config.yaml
num_hidden_layers: 12
hidden_size: 320
n_experts: 128
experts_per_token: 4
d_expert: 32
d_shared_expert: 192
hidden_act: "swiglu"
moe_layers: [1, 3, 5, 7, 9, 11]
router_score: "softmax"
normalize_top_k: true
routed_scale: 2.5
balance_loss: 0.00474
balance_bias: false
router_z_loss: 0.0001
shared_expert_gate: true
init_std_router: 0.019
lr_router: 0.000665
vocab_size: 16384
norm: "rmsnorm"
norm_eps: 1e-06
tie_word_embeddings: "early"
optimizer: "adamw"
learning_rate: 0.00125
beta1: 0.9
beta2: 0.95
batch_tokens: 65536
max_seq_len: 1024
train_tokens: 299100000
max_steps: 4564
dataset: "wikipedia_en"
Below are experts of layer 7 (counted from 0) of a mixture-of-experts language model. Rows are named gate (a neuron's input weights, with its number), up (a neuron's input weights, with its number), down (a neuron's output weights, with its number) and show model dimensions 192-255. Each number is 128 + 32 x the weight over its row's rms, rounded and kept within 0 to 255. Numbers have three digits each.
Before each expert's rows: "gets" lists some tokens that make up at least twice as much of what it gets as of all text. This comes from a sample of Wikipedia text that the model never trained on. Tokens count by the router's weight.

# expert 15
gets: " |", ":", ";", "|", "-", "="
gate0:130125168135161148110136105135105161159107133088209150166155111175149093120074139140081084129101183130131188118101123188125155128168158105143151113169141139173124118149098133164167148098138072
up0:133128130127162119075160130132111048108085187134153051140150187153117100098083123112153159163171132139077075120097170132149131154109104090122158141128176120069099113118168079093111105131143167
down0:120131084107165158112171152159152073113110143152127133083135157139165123158159149144131123082082137130094121067159099050120132123088141098123138102124212082129119151085183127097110164152164172
gate1:117130109157140145038136160135134157159176173145166110120082109131125146179143075110135154093108117155139108176182083127102117072146072115117132109114133130095142115106065173144176102108133153
up1:139059139075152124090131090092141098125137168121139126148174186158151069090124150145096153219153146144145174089129128095085096093060121113099154123192141129129114119115208122138114157110092096
down1:152123144103091078089095135119063089132118130143106122142113154110130113100142173094111148102174173071047120143132151082132150133100114130112113107152112184148185145143138107119184167076099109
gate2:135136136113137125113167101160121130171080084131107144150111123099154076147140088102126088135089154102166107082153099123157132153134143165120160166056107108148213193166098098081094124178153073
up2:134173170071145193161128106156153128115134172192115089059131122162084160103154127121086085084131111127138092149118153168195126114159120134136117106035128108115141155091097148115075180101182154
down2:143101177147124171108145123137083166157125076150108109127178164140093120102077159160083098130118148168136110071143189077123092081186077082100153104070118111150142194108127105114182123122129102
gate3:118140122100111130190111124114153050125174124124104120127107152173154179121126116099130120112147127076157081152083160083128098132137041149189126127167128121108151091119146075139110114178112117
up3:123119132154106184166089154157153098088184068101148161121157144142128160116075137176093069134149112122169109132169163046124127067102150149099147158176148179064148154086160133140089146083185078
down3:069136155136145131091089107100179126158173123132133152119119120161164182104116142154143131151102085120174067157194085124123174110076120100174131142147144177085170183109163166107187187211103158
gate4:136113117143069152113151084108125086096145195163164126151068132145141126146152107164127116087132129154145097155141145101134142121147167155095167178112109168182143140148141150100137126081200130
up4:087107162126202126143117134141120108128114127109137098144133084101113160107099135143070066131122078155107121131123124069178137131143135093122122197101112111078131170152127156101119089179177063
down4:139093148086210132142161132148166155111088140128153125169170130123121136066166058155152145154116117151190201106114140118098171109101163089120133118123129154113132078159126139096111168124079130

# expert 57
gets: ".", " /", "–", ":", " John", " de"
gate0:126144109133141098162135094185107106112120118096110166121085134120160154185081082123123087129072073139161133118150085141145112136173142085119070161178093102173112093087181108131097162150091126
up0:072114128156179148126122136135159108104135157170167104130095126111132131099136136124103157114149089112124088113072171118116131204151124104143103132143137107111122077163086174118091093118126171
down0:211111119195148093150170179093115127102168070115121063056173183082152141162116153110103187163095178130100126166113196140124136122138120139143170179139130087179156182171120135124141140081102121
gate1:103154138144118138102178087107117114173114159153124124081151092164080124123164125124127088106107124142148101138089124092147152113110171124127131016117081137125138173126157200129139170132093085
up1:097134154175152090134148118105123078139173096147115122149139096166128144141162141118130055171176107174160107163098116119108112085156117091130103152188104158155123190128106127150147170185089156
down1:094108149056107148139210118103147133088111070025152094098128102149064146122182101138103135111134161196143122169138118080166103116171189151103126078097128167102183132189128059134154103111099120
gate2:125120113114159113156109118172126089079183117128139133137140106064103161160167119179046084205083121139127147147194171146083128084112107121067144149151136140146142119099134108151084152141123052
up2:119140132177144120148121108150141207134205203119122069137102104023115059128059144167121090115111125125157135145139149119087160173137115113113149156153136150127068114190156152163132086153099096
down2:132128098077153170112119161086131086141098097128159140175103141094167131094125111166141061139126131189098086076137076069136146115088084114138103150099149168051099169102158088211141140205139089
gate3:116116134127192127141174097124095127168118078188131157134141072132121101105109122161156125164077156142103089124130119120139119112141192136115171117113185189114162097099157145138173153132129106
up3:118145117105079144124083175115146151120064104138119160108139173121201102117123106154144170173072180159158075123054173160115165089133132112126121134071157182124184116131088159065161158128095128
down3:118135074150127109082075115125062123149143175109147126084117111151111128148097120076134165176143163092154139117118132156173123143068075131146158126139113088122089008155115087133135132088170135
gate4:104133119177129109085132094185149112129166072146098125145083078106138144054142183136095191191128145081135119158139082110103119102088141120155182146147153087117144144071100184207093113091127086
up4:195179159062167139104097155153120134128116147123130094113122127155112083137102093186120202096161094167136115132100120097089160158142151150053106152125128137164122122159155140159142128138126108
down4:091118131167131103141154116114141111152109084108158104134099143139160109168087118141126167215077153094183152048164124085133125167149096070115190126176113157168080158151123131106100069186123125

# expert 59
gets: " as", " that", " with", " which", " by", " to"
gate3:113158146125142088150150155137083159140113164025096166037114046142160144142071176148131123129107149156088070053128141171058160133101121138105128105119106119184158122098140127169133097115131099
up3:159136169145058144031130150099144076113134121183105030087182161128149085089047115178113131119142128138138100109147137125089105203102123129096107156107119179138140138137123174105118164128134089
down3:118057096167101123158089072127124139078140114139135156075106179160117105113099103148166126156164138158118081079088123116144161101119148111144100054153131124098141136115130194133171154094130150
gate4:154170121064138100099101149122119097126186114110157154088166144066137147073078120149107131138084181174168168133135131095136092163153106088153083157160185143064177107128190106128147125079156149
up4:080097121167133128147157119133131132137123104132082112152109143092119106145149144148141103114101131137093108095160106152115122118095147082065134098122055104164127093085027172076133058135038122
down4:140103190091143182105214124154138138136094166120145119083103131166128132094195105187166143138125112129156115128133148158113151091141121092134155128158101140143128134121123140122107168114126080
gate5:121135173159110112103107097072146152140175125127146129166175110102185152109147103132082123155129133141132133165146121149106168106080107164110095099124133172108162089184096078147149141131150160
up5:087185199121094129162114143112124114157133067123150104140159118135192159104129111106107145154112051148113143162099191194132107113117105184115082161163124162147153109116146119136098132150075134
down5:115150172126115062108065109127143114108074121154102166145125162127166105131099103128118088147168126142159110150141143153151134110150103168119111110142114230140172068124080145099173129140176115
gate6:099125117132111131133121098180151176129151231103202119116073077092100102149094117137077142145080144122196167105129127138103157144168150162114143170103089137150137142083150117133159126104119173
up6:168146095117146146126163126141114121101138031090092145155139117142139187112122106155200130154171122141081117188127139159123130140114095124109144119143148125080108157114116101167117145126121081
down6:147158092114129138122176144146163204124099161131166108121138129112141114127134107130139139101124099136097200104161148141161093141095158100081098090125105141155128143125096150158120132130161102
gate7:136191103111129120094134131164136201178168126119161114122088090138108146116193129082110146106091096086174091182120141102210179111208159048161123167114097125139080152109102163062096130130113138
up7:132098104130113124098127122123129152196094099127185218135183114193123091095084055094133131064109121171111105129144138173117086073152142132148100138191122124132193143144140082068106093188106124
down7:140097128126102162124108112126116152115076113145074109135108135077130170154196118130145163090114096198117130163119124195109154150149098096179134101104078095129045146126138100102113075141125138

# expert 56
gets: ".", ".\n\n", ",", "==\n", ").", " that"
gate0:162138105104097163077106155090105144101075091165144087099139131153133121092130166120122227127126143123158098155126154157119098116116116127083088128087138132131099129104142087151095139156100023
up0:119127095127058115150077145110099137187134111155144075096070112095118136167152150118070165140093130127126084151115151129155212177112092093102099130108176117160071128139144176102117132176105097
down0:177162145090108133210198121108147159137089085077194070121093158162135107104162094170122163074122155128101176141183186121203098116121152167106168150117142171153121114152134155135130126082111122
gate1:110118055146132108157079179128141108113132119154095096116163143138124108158194106117073182184089098161146174150141154164118093186177098102136134105126114155163119147154151141071113126169134089
up1:132028133147133143153183115103131150132124091075139155162106076127137144101134153124201172080095128063125115143158090062118127149112146177137134101075094118111079102108118101106137119137125129
down1:143152112106130174155255211131111125139141160110151107102102149158088097119163153179105178095095094145125168135136152101189098078126169102138144138124170145126178165126101114155108163140137136
gate2:113166173102155121113107116193146120178092121092153132084113126087119123139109161116104151060158158098132112132160127118150052145177151116107135102198192155127148194114169158125146148127113118
up2:089204123143087054135163118210132116180139148140101168103100148087173153157121087099140126111102148124136124123164101108139144130148095165161090110092198133167152172145155198092104183147122133
down2:151157163103146133182199110159175197129119188103152129122121130108080193166181108132166104083149051096113156122165184130139096177105166171049127112117175119082153104145136108133146136113135117
gate3:061124098131187176142174129094117106042149113136112196105158154104199161165159131100138137146109197108143204090131082113127106122109199156177133135051157166130150135071075133117125133134080146
up3:145142091087090117111085159167190103080143070165183142095154142134142133175177126226097098169144145160150092133091145117081055132175173147147078094051130160193160190192107134145084119131114123
down3:167113096121157151126152168157137106129122127151217125150114171121126098106181129191115178073117127167127156128206130151139061101102115166090208141125161160165146176182146141167142103113128156
gate4:149170146133124138115137113096101159140097091107164150090164127115108075168091119161165160129180100150088119137114080143127133146107083204125155126162172094174151175104189149155075136204168112
up4:127108148105103149134147111149117138136129128125088070164097149093159099105082185166173158155114113089133163166203071075143112106118151082095169165119084175114139098122171175132118131129115137
down4:079119096186114069125082092114104103087114141135080110132086091078114130153086116051108058123148164056128112160122096135158096173099096105167152116125048153075109137141135105097134086124131097

# expert 82
gets: " |", ";", " —;", "|", "°N", "born"
gate0:115142139146154131092141142122137141153154111127131166127105153145127097109127121108133042061160170149159089100146138094196115113152168110117126081185135196125133116139162144057117094131115154
up0:111118158117067140147110146123157140099163115127066161071165102114067115074126072116159078092142148142138159100130128056159116140182156129159160108107159139142153141161133125108180143126067136
down0:095154156164144087063126199080140105166132145139106163089133054120122196120130128114159121082183112132124082197124112126083142130118118149115134059116162120203108159135084184112112138138143113
gate1:111107122144105105164134162177147151102153084096108097116119138103163136076159145127095137091090153110083053154141133157173148144067125090130079133104127107193099156124107104147131081124104138
up1:100119174192094157168172136142098116081133140123112072141086115140049111149132085146117149100109193166098104189138090138129146156122178136085070082155132138131151102133165149153127127142135115
down1:169120113148093102101067161064111108069121113101086112157096119118193150126169138079083097107149148201111094099079177090157107107183146188143108114096119122160118116122115136088112175196147129
gate2:097173158149158146103085102103057135130185168115119113139103167114142093154191148089161075114116095084141151133128164116178122124127159055120132115151113118057105119081157146145115061126168106
up2:151149072080147158149143096165100100136090136103160171117098127094173156087072134161129154109167059075132105104157080116100066083117123159133129175196088149143142113126149174118134126120125126
down2:143123091115134119155087059171155143101120190070104125093164127181092173145114123106104185083134171160144174143202148125135125153119193145176139173104094147093119158129126142161167179123094128
gate3:144103159063105135127097125107053096101155095124077111103112173142122121170125114132043125139157083138188072053062092114169115168149149136176099132103115110181111031051167129057110141097187080
up3:086090145145098171181106085091153089107115108056074171125141173173136159152144172164043128118136124102089089058112142125136121206097174171117170112114159107081161116147120093160060126072177124
down3:113110107183111147150066102133184108088110118092153096110129149134169131139119133122167138102160107123116127094090117068206118116151233121087142071101197090169191192109108146104112097090154132
gate4:120133164082131098140156127098070131175171099107174082144095171147129098115078182104158116136190105087133114152117137193179143144148109104142119123074104098117102191146105174089129124125112123
up4:123131145213149098162099107133081155190190155081085182107106106084141122086141117114131115136133145175113175082111175131074059126125122097134148141132163175117101101142125131216050115131145088
down4:113096087123152183139125103072074119187095125120125138096157128166121078093124142099111151144122132144169220147088161146138168099124124161096099111131108121112118148082126100198154122126127126

# expert 116
gets: " |", " (", " –", ";", "\"", " -"
gate3:141137151113134122166155173065104154198071166101142144166083128157171110133049163156092143094145153177145106074117199110130143099108139143106125159105122153174137075095109107088119088109097102
up3:112104082127154062178134156154161151136075139111115122051084104076071162139171164053135126155119181136142122097097163162095114162077117100150139127112144117148121148116152183163198130161161138
down3:149081103138109087108077159142172109111150152153116113135106153133055139166137113061129121102094159148143093143119194128155131110092110119167082120133130134038154138103167147146079147110128101
gate4:111117127166117132111123072102104165089143089128111104127063103113079159085181152121111131144149150097181104134138147144104081098063083099107118106093142142107099119107143117166109156101153110
up4:162124130111056115106137098142162095083069107117072112203126120163084152093159152168077176101156123132113119140119180181134119143106155077127156130115149081141134099162093138159142105134145155
down4:103147160043132126094143135127162118193071116148115193130114132067102158103119153088176145094144071148130124167140135142171184177098255116159115088119147205134125110126142092165132102108138140
gate5:147149166158130107114141148149122135137114153072142122190122113188129125144090126069161152099137112196154124113163064131140089153122115136134115127141123145101181102137088136148150124087124199
up5:143157104124184151135130156131124138108141157119129055133113088144124137111134121074113094115077111122157085123105084166102092102170148190116114102131094154128198083164082099102182134084101131
down5:144137102100128129132138104117187066162173127121121059065115090170149093152108135122115158110078156120123153116106128160198094103158128224135137104157156148178069128168131125055155108104157127
gate6:108134076169098148092089123167091098132087114084090131166126131067133159115055073106138121135129128154142114095099137085176149121141138158115171120096113103087097153073149147127141159141138174
up6:141124180119162092112147166023152150131146072151147159126094136188100159112140134104158169159112122174153087164149175148098103076168138130174100169179100111129173081119103114155088106075155123
down6:132104112089125166124176181096136113191157164195138135156071143099126101121117117100166109135086084098164129155148160115107167085177115097154132129140204151089142087107142100088128134098121061
gate7:114147128122189155118162095112172155163117123124116115108113107142168075075125097178120119181094163117135154112149143121110147149119134154137130083124184149135059112121188163104083190138160089
up7:150121169164061080153134094163121109099153085072155112154145113094164144184171146123118123185112127131140108185152083117178175083068092085121094153122074055113108137152080109102150090073157126
down7:176139162123153123132087121143077138127199134163075100057132106127115142118131085094151168126082131162082124131135139089145069134148133180128129180134153065141127143186123131180067147151136162

# expert 44
gets: " In", "In", " |", " to", " after", " that"
gate0:133109119166154114139119177085143132144170156042166142102123132140098191114119142161092114124093096125062133145159167205135072151133067210094117104174087108103119145102160123141150087101115105
up0:180109088162113130145109119144095115146097160135143096130164101073132078141090179105129123144199121117151128110141146143039106117117150147135110132122091055109139114168192154151123126137139153
down0:110113122098149185057165156135085111109084136123169110153146138113122134062046158139139114171108131124160127075118090203151128099166157145194146119179128132180160167083081074115139143148134134
gate1:140155115167118068178150077110153064136140119131211102141111108152129138127060149160143112131162117197189119063122098155119122080118155141139134124145130114062123100122173167138125131118130122
up1:098106100158139098133173172190127159107129105093094175083139195124083097151122113058139158141146210146135133164099135162100122162144112147101126180149118205148126119169136188105166136133116140
down1:097122070145111113140066164124143098136154091122111118114157108110092118138155129130135112126189158088141171132111132128100090128102095119142064138147089154135105099131092157138170119106108088
gate2:081163161080073123164170109172142079131153172139113112146103151134170101158075111130140164134114123145122136098101121145097075119130110136159169114169192095149171083120090154098150115178142142
up2:101140146079078145165145122133110112190158183119185106168214127136131063108137103104157133055066053118111104149112134162131152064129121125169158136159167105149119104167089184092123168171113165
down2:111107113142157123121108128129149097088151157166136109087153127169157130183102096082162105115175083135159135136128175129127143085132153119172112113122152128185111029168102081113109101127039140
gate3:137133115120166142032110183141122128104138094082148102077122150089162114086131113139166113159173093128194142066170186138165123105094171083083143134150120056157112174120152167133110109075149117
up3:127124091080096122189143135112141141152094172083089133139184080137131138124074113189084147081109191199135142080123087125080130120155034135089163089107094153145104194119178127136110158112191143
down3:099100112116115100149138137131157067065109170127088156116091100207121094116099116104099119070078095119131182090073114135218120161132041085110177188138119106130095174122127097121159116115117138
gate4:084117107153130127077139093119143116134111166153054100135088183105141140154131155098101124119069108120131106125145109102175064094109136125186131083133085114150143088116160162117112129106124100
up4:089103133157137154107188128155133071151121180082084163125047082112120169150145137174187090095119122080140147152132145118092111130092123124072141131117075114106115101099110140114158137110166100
down4:132122126143106091109133087120198193129143043158118146148103105187095142115115048149171096153194182121142160167094175198174182141154112135139148178133156098109157067171088139132184119118133168

# expert 40
gets: " other", " of", " all", " some", " a", " many"
gate0:143075129062141110128158159159142072126132140090144100128110113161134125149097146133106118138145139154130144091128147185155157082142116086077078144126119142145172141173136179145082143141083149
up0:085119128125162109079111158163079131122103169123113136150101123037139167116183177065212109171126178105169124138162111165216076111120127128148145183102136128117142189099180112093099101203138150
down0:146133108142133191126080143162157102108176148105169113104155189101113064114124180108081095186082155099133144126060144107082159090108130153127082139141189117171130126081125164119150176194200143
gate1:106111064132171145122149193148125066123132086108125087122070140138164128129129193113125124175113130181162142113164127101164112129141128086092144080107165162124142134119150097118132126132142147
up1:171175067075098080170113129132076150053143100097176100120168183186101096182123124135141166098139147160101080158101147150093143146122060139196073136133100081083101161147186192094139132140074133
down1:120132153167141094167208063208081123153086119096080084102078093081146157106128053126159133186093112100089172102145147116162155143066162086131075086179097139135124108134130083111088098176089120
gate2:092122137116146120146108118180132127142157154126191145079107056117132178114117132142152147165131127114126163136133142104096114152161097111112133199132113119107081147113155154140117130117122102
up2:103085096148150147149122167131091133145094174146103185154168132156154081176184154140120129115132147066147129191143140150175083126109134117082094161179152143165174063119134129142147067168115105
down2:128088105171105136113067113171095081102095138125083126133084091133118127165134116128103168167118137121117110125124144132111127106067164133124143164187148108175133125136086148151116082149181127
gate3:123120136171116145161149195122121129034189118116055111085081111128152101123100162175111140136047093174111144122133047151119145138088125142088183122077153043192119165134133159156151114109192106
up3:134160163156133150132125108126151127106115074146154113130129136145108195122199140146135125107145162150131103157121159090060110124107119100161112084116132149103159150073138147143104168114080122
down3:111140140211074144209172099117132201126081138170071167114145106139154161119148108184106137141126126169130194086125106126082077188110148077084185104138180176146119082118084142136106154131147125
gate4:133133145105123101166118132094130122132153111094170136104108136117121137191117136118100156218118114123168135137115144176134102141127140086142122131148138141096153154085135177068067129109118085
up4:165115118088068100132157172161105133155147149165168067158122143158126144228145167115190160177106084085089107225148159145102105144089139081129179136045139104113066146138078183126140131160171119
down4:130096180125186136142165088168138173107134127134161133166161129073099115141204142180109164145071136123125070119217142087122103169164155144108196143113159155129102141121101168052115109121151114

# expert 16
gets: " by", " to", " on", " for", " from", " in"
gate0:138163106129134115135142096133096111166098128105135094058131128057124140106211167149057147141118103135084192162097128181181115156099170092167123166190137097126114147121146191086040161150171115
up0:146102047180076136162127155144127175135163199082173093147121164086158136159172170095108154121104116098132088111172132148126141178154134184068157149096107070100146163042128140072153127074132143
down0:125112121105125116076063149171114119114179130121202096149093147128114071128080176146109163145086198107166164082134095121092055086093093103124086121208130134131151075172148147041137114189150077
gate1:147078161173188154089113127106106093119152127084071144135123172143093197086103132111068162106106127172135136133139111106121147134104181098131153073134156133127103161178189103165115109149127119
up1:143078101050116113143186136159107145098096113128125135130155077094157072141143161131067113096165149117082135050108164135072131147190134110136139230113096156088167166081049189090125112108117132
down1:110086070152163124158118100168163172148109055187171110144104119114167149109114093144106119132068158086085173164089132160095165128167115148175126188107085132166170062131048060146124143073094109
gate2:112160063119133152116142137117111163111125181116156173058154127118154137146117132130143116060148159129097121146151122167093090142148110134140158110211141138118186152166070146037155158170115077
up2:155139161163095157120141103108118168146044181172084129153189153155159109066112097114114142106094150102219141142097116155120159118100115092124137084124139110128119179100115116123135110087046141
down2:129146203097101171158170108119103195135175128091115129106164123155130127116084169155147074179124127114092134124099155166095129142207093142146114123136141132159132161108097139126126167114169135
gate3:103088137187147123152122099074093095198141165145115106143094098140142148123051176123130142089053136137138100115137106108143127095112113140156121127141164113054137106078123111133058067109149106
up3:055123148092210158174148128109148120080155079102131104115115162096136098094085158129131158148084111148125147095107135075104063072143111115137124043168114136128117199158091107120115138132091133
down3:114127163063161127088110149207102126115163078178144135183127076110090179166107112121132171125200153151086106107052105095084131138168090148116078148102121144107129147124160125144129088080096098
gate4:176125131060124128144139074130125179115100103167172080104121066171160106135134162184150127091127063170119123144129161164058118128151119070129153089083158139136153116119136183117154202156073123
up4:130096112135110087177118135045155142116152144111123114137074146127115110146128098111133154131151110147107143106127198086130144051133158118107105109057149098101113121129120150163154130111070138
down4:103152152113141098124076137096098161054117117134209138161108203168139085105107099110128119153102132166142092105155174086130140156133196135192152082115173122084103168139120134088115163154145122

# expert 39
gets: " two", " three", " one", " a", " four", " five"
gate0:136113101100104092107108118068128162110130138139137074070138172155132089150087140128173171111122110139091055154082157111047128135150131151094122138160105129141115142137157153130181052172127140
up0:105092169145069130119085153129159153143170134067180048168162193133126084097087119096120131174118109114129106129092125121125113158117094132080174106188083131162126114120168136121124154122106109
down0:151126116166182163148057115183132122120180190112166125105179130097147111157138181112150166101145122180115111163086155110069107166211079136165124170142151083175107184134180142120163149091135210
gate1:154097060113101134119118153082153122167149156155105125160118132125079126116151144149097102102122117079141118180104120117111100146120102132136157076132094153129130159084103097131168141131072138
up1:096157142144091167121169084121106092152113119142107136126121116157124101108158138112116084089140138100158081089084127110108130137139099182147111089156093179169169113099159185129089097099173129
down1:116093163146087138140142122142116140165153130150141166150149132117149091125191157143118175145137147152198135088131180183129171107164145187125107103140122141143154115101098133176117127129126113
gate2:167130134108110138156170115112100105095135107136042121148131132097073123102134116117074184181104111164144158169174149131159192142153171145095060134103210083120138131115136132127109155183111151
up2:115053091107137165147151089120116094148138150092122150097128157110111137129078105143118140214129181152130092116154124082014078128205138162094125159164148149186076129079168118181110122139151127
down2:111075106150143148071121145145092076147165107101124166099095214164114105101173111098102164198163133150117107074127121160125135150166121163150163112128162058150118109137127080197142154121194137
gate3:075146087160154163101132137168086144135144178105107180190111109162102126110132127121106200116093103163109152066159125093115124120118062167126165137169095108152119116085133094153127130146118130
up3:100104168102140157095135118078157135170113141179061072142153140116142155094115062143107189113150113125138186130167160111169094128069089126146102089162149171178174091175142186089080146093074161
down3:153120081150174109139057162126141097112250131122104163185187134141171093120126109095150105079150064165132128142116120113118129108112136093134129148131164121110109144096103118067108197035135141
gate4:132196089144101119114109176109145152090176125166076108124122162098174055161121136134112105126165117115153113167156103109166110130095100058168148133221131105127054145122145166066147024132121126
up4:120205145098058149105103165116108088140115188165143126144114188122111131146180125071126126175141089116144087177121136123164147153157130124112141154135198095146192129149129151120150127137114110
down4:110100123173091184159054103190129115111173124109191086198096126096154127163135153134175056125153132112122124127142145149074135136153082175086117101146126042155106102204140097122155090126146185

# expert 115
gets: "|", "-", "\n", " |\n", ".", ".\n\n"
gate0:101116218180117095144142104167160206101137102178129103126140113182151130151085102116137099171121095080150115143092127169118177097155081117112163141170155126085134104085161119145192118170101130
up0:161083132100174081140072078113106115144116165146118081109083136114154108077090154092059130114132108149125111170122098140121100143082206139087194126158108140130138087108185152189115130128099127
down0:154181163095119090112114107064173153147083055149181138127125141061128153081139155108103110129098131134141130127166141153111108142081153109142106125077103174078103175168148163174163113151141086
gate1:072108108092131084094157124068126129145083129106150087133133192169107143115125153162125117135166124138130119109146124164107160118064121159133107130098121175083097084140145211173122183126104044
up1:120156124125117137151115101081127124157063068091160047065094146138129125142142150149094101092090160129160146168159113199113140112114106149144119056101159096077082106078111120200081175104099111
down1:132188102150105080095035173135121150080091189126106108069109108088105126116140136081163076098162112129122173094131146152156134166090135146036114109125131146072122085124108086096158124139096152
gate2:118184150142148124042118110189122170144149144135068176148184093161101123135104202156101151119185118115114086171150139154094131145203162118132127137137160136154146163105092109163161131123155161
up2:135135165144091136191141135135184093207148066133134129065087129128120171143106105050180088152124147067130149167194190137085096141113180153128143137155169090084125152152084104109136089099096104
down2:122136105149138150118183115076146152167178107123133173145145174140189084131134143141109115103125108113134095149226138089098162125164126170093131140134101144130124156122188194156166123079179127
gate3:123110171158144119165106115111137146120163112135117096143142137162121121145200065118117147063099136174137124122180125071147119100183119086148117138107142103145091119090140135135127135122123126
up3:125146164118112137130106175157149130143142172060118135133149115121104151131166172132110123115183151140184077143135106082099211125124133180122096082186088162171087144125153194168062103130109157
down3:131166095081084119077195144140134169169163140160181108093075088133126140092189148042078158122088083124095134141196165120130073202150115205150121162152123155120116126123102111205157155192124152
gate4:168145122147113148103108130130134050070119144205138104107104174157121178129111166133170132161117171110159172175136176110123113070131130074170148139107201070074154192101128137162105154129108155
up4:114099161113162130092089179189111117140128120092102192094102059150156108108128087089115128141103121116083100096140120140101162145164135126069115106183132144157139161137130109082133089131157080
down4:124087117206082163106164121128105163125141089158156131150181159111067096119141170126168126167140097125118120158126075129105129122138156147138099112142091162127138180137184145087174077124160088

# expert 118
gets: ".", "-", ".\n\n", "\n\n", "\n", ")."
gate0:123099108055141162128124101166148116142133122165058120132125206122142037129073082182117108103099178131080172103188116119129142119136139131122137182133154160116109131100095122154147074127151142
up0:100163112094120108150134142124152172179151125091121112170146167154159159139143132105089071173151157110162193155131105088106099115132101131079062146129163186108178115111133170096076143146080100
down0:155071049156115141141129136163113102192129138105125185153123093138140134149134179139113164139167147114038104128177096116121058075108150084083088161162067146141128107122135123158123175190129086
gate1:146141104131098136139158144175127158155173114158098170115102139125109131154143134134109130122115109099103156102121108053087107114181103133115056120125122066142139108082076163076093106087152117
up1:076148176141107071109097172203128086157089132142076109103146138171114161091136151139133080098151102089152115154084181119131149152098119128157073123103119114105092102135103116141067120120113088
down1:101118126090058202160111175138160172159123129097081123098092098104117153106148092140092117171204119098120101161179151095086097110160082145118110055117155142111120090197101124140161125135113137
gate2:185145152134126126153145124128117147118034154062161173164139154126118145161175189122137076115121111164191130174090071143160154131179192150122133185103180139124125192149114129045076153133130066
up2:096145158115155087119122171151110200085111063132148127082107113090120138109193143181164069082153114099143171134114142173157132134130118151137077175085106138200151183158107080135138117177058163
down2:140079166126147128132109121146121158107122122099137111209133100117087142068128147092129158101083141205106111102118128068141150152074161167090153180160125096159086146133091144150148107169168105
gate3:135123121171182136172147086122099107124104107101091143113120194123105130076103189134150099077197103131164089182215105112135066151118074140158141090130085099144152116154113126186146140104208099
up3:131109055101089151109161128118142141115099170106125135145194167123178124143147110133144114087166148149148095101105095159141087181123100064123119163075095135146137080161123113102072101060126082
down3:130151136151140058161171136152070120148126218149166117097143127109135110056164172128184155127108155130094133141168159119160088178129094111128104122104123057132105164172108145130154101157146053
gate4:179160161146143142088103086129126143105137116138178135144098127126107102166123104108099142114095160139120127146165147116168136111142100112176135123144162171149145079155136177123184133119170100
up4:144110139123161149072107122122075097108118116162135170097119115161176128153132107102125163105144108138076172103158112122073126136119186171083081019158144130194095130138136170135150127133127139
down4:176091136128129140074138133112154084136083160149059119150079106143125109118178143120119115155160084135142130106155099103123153166162167146126129123089158217186172163122136129151174084102082128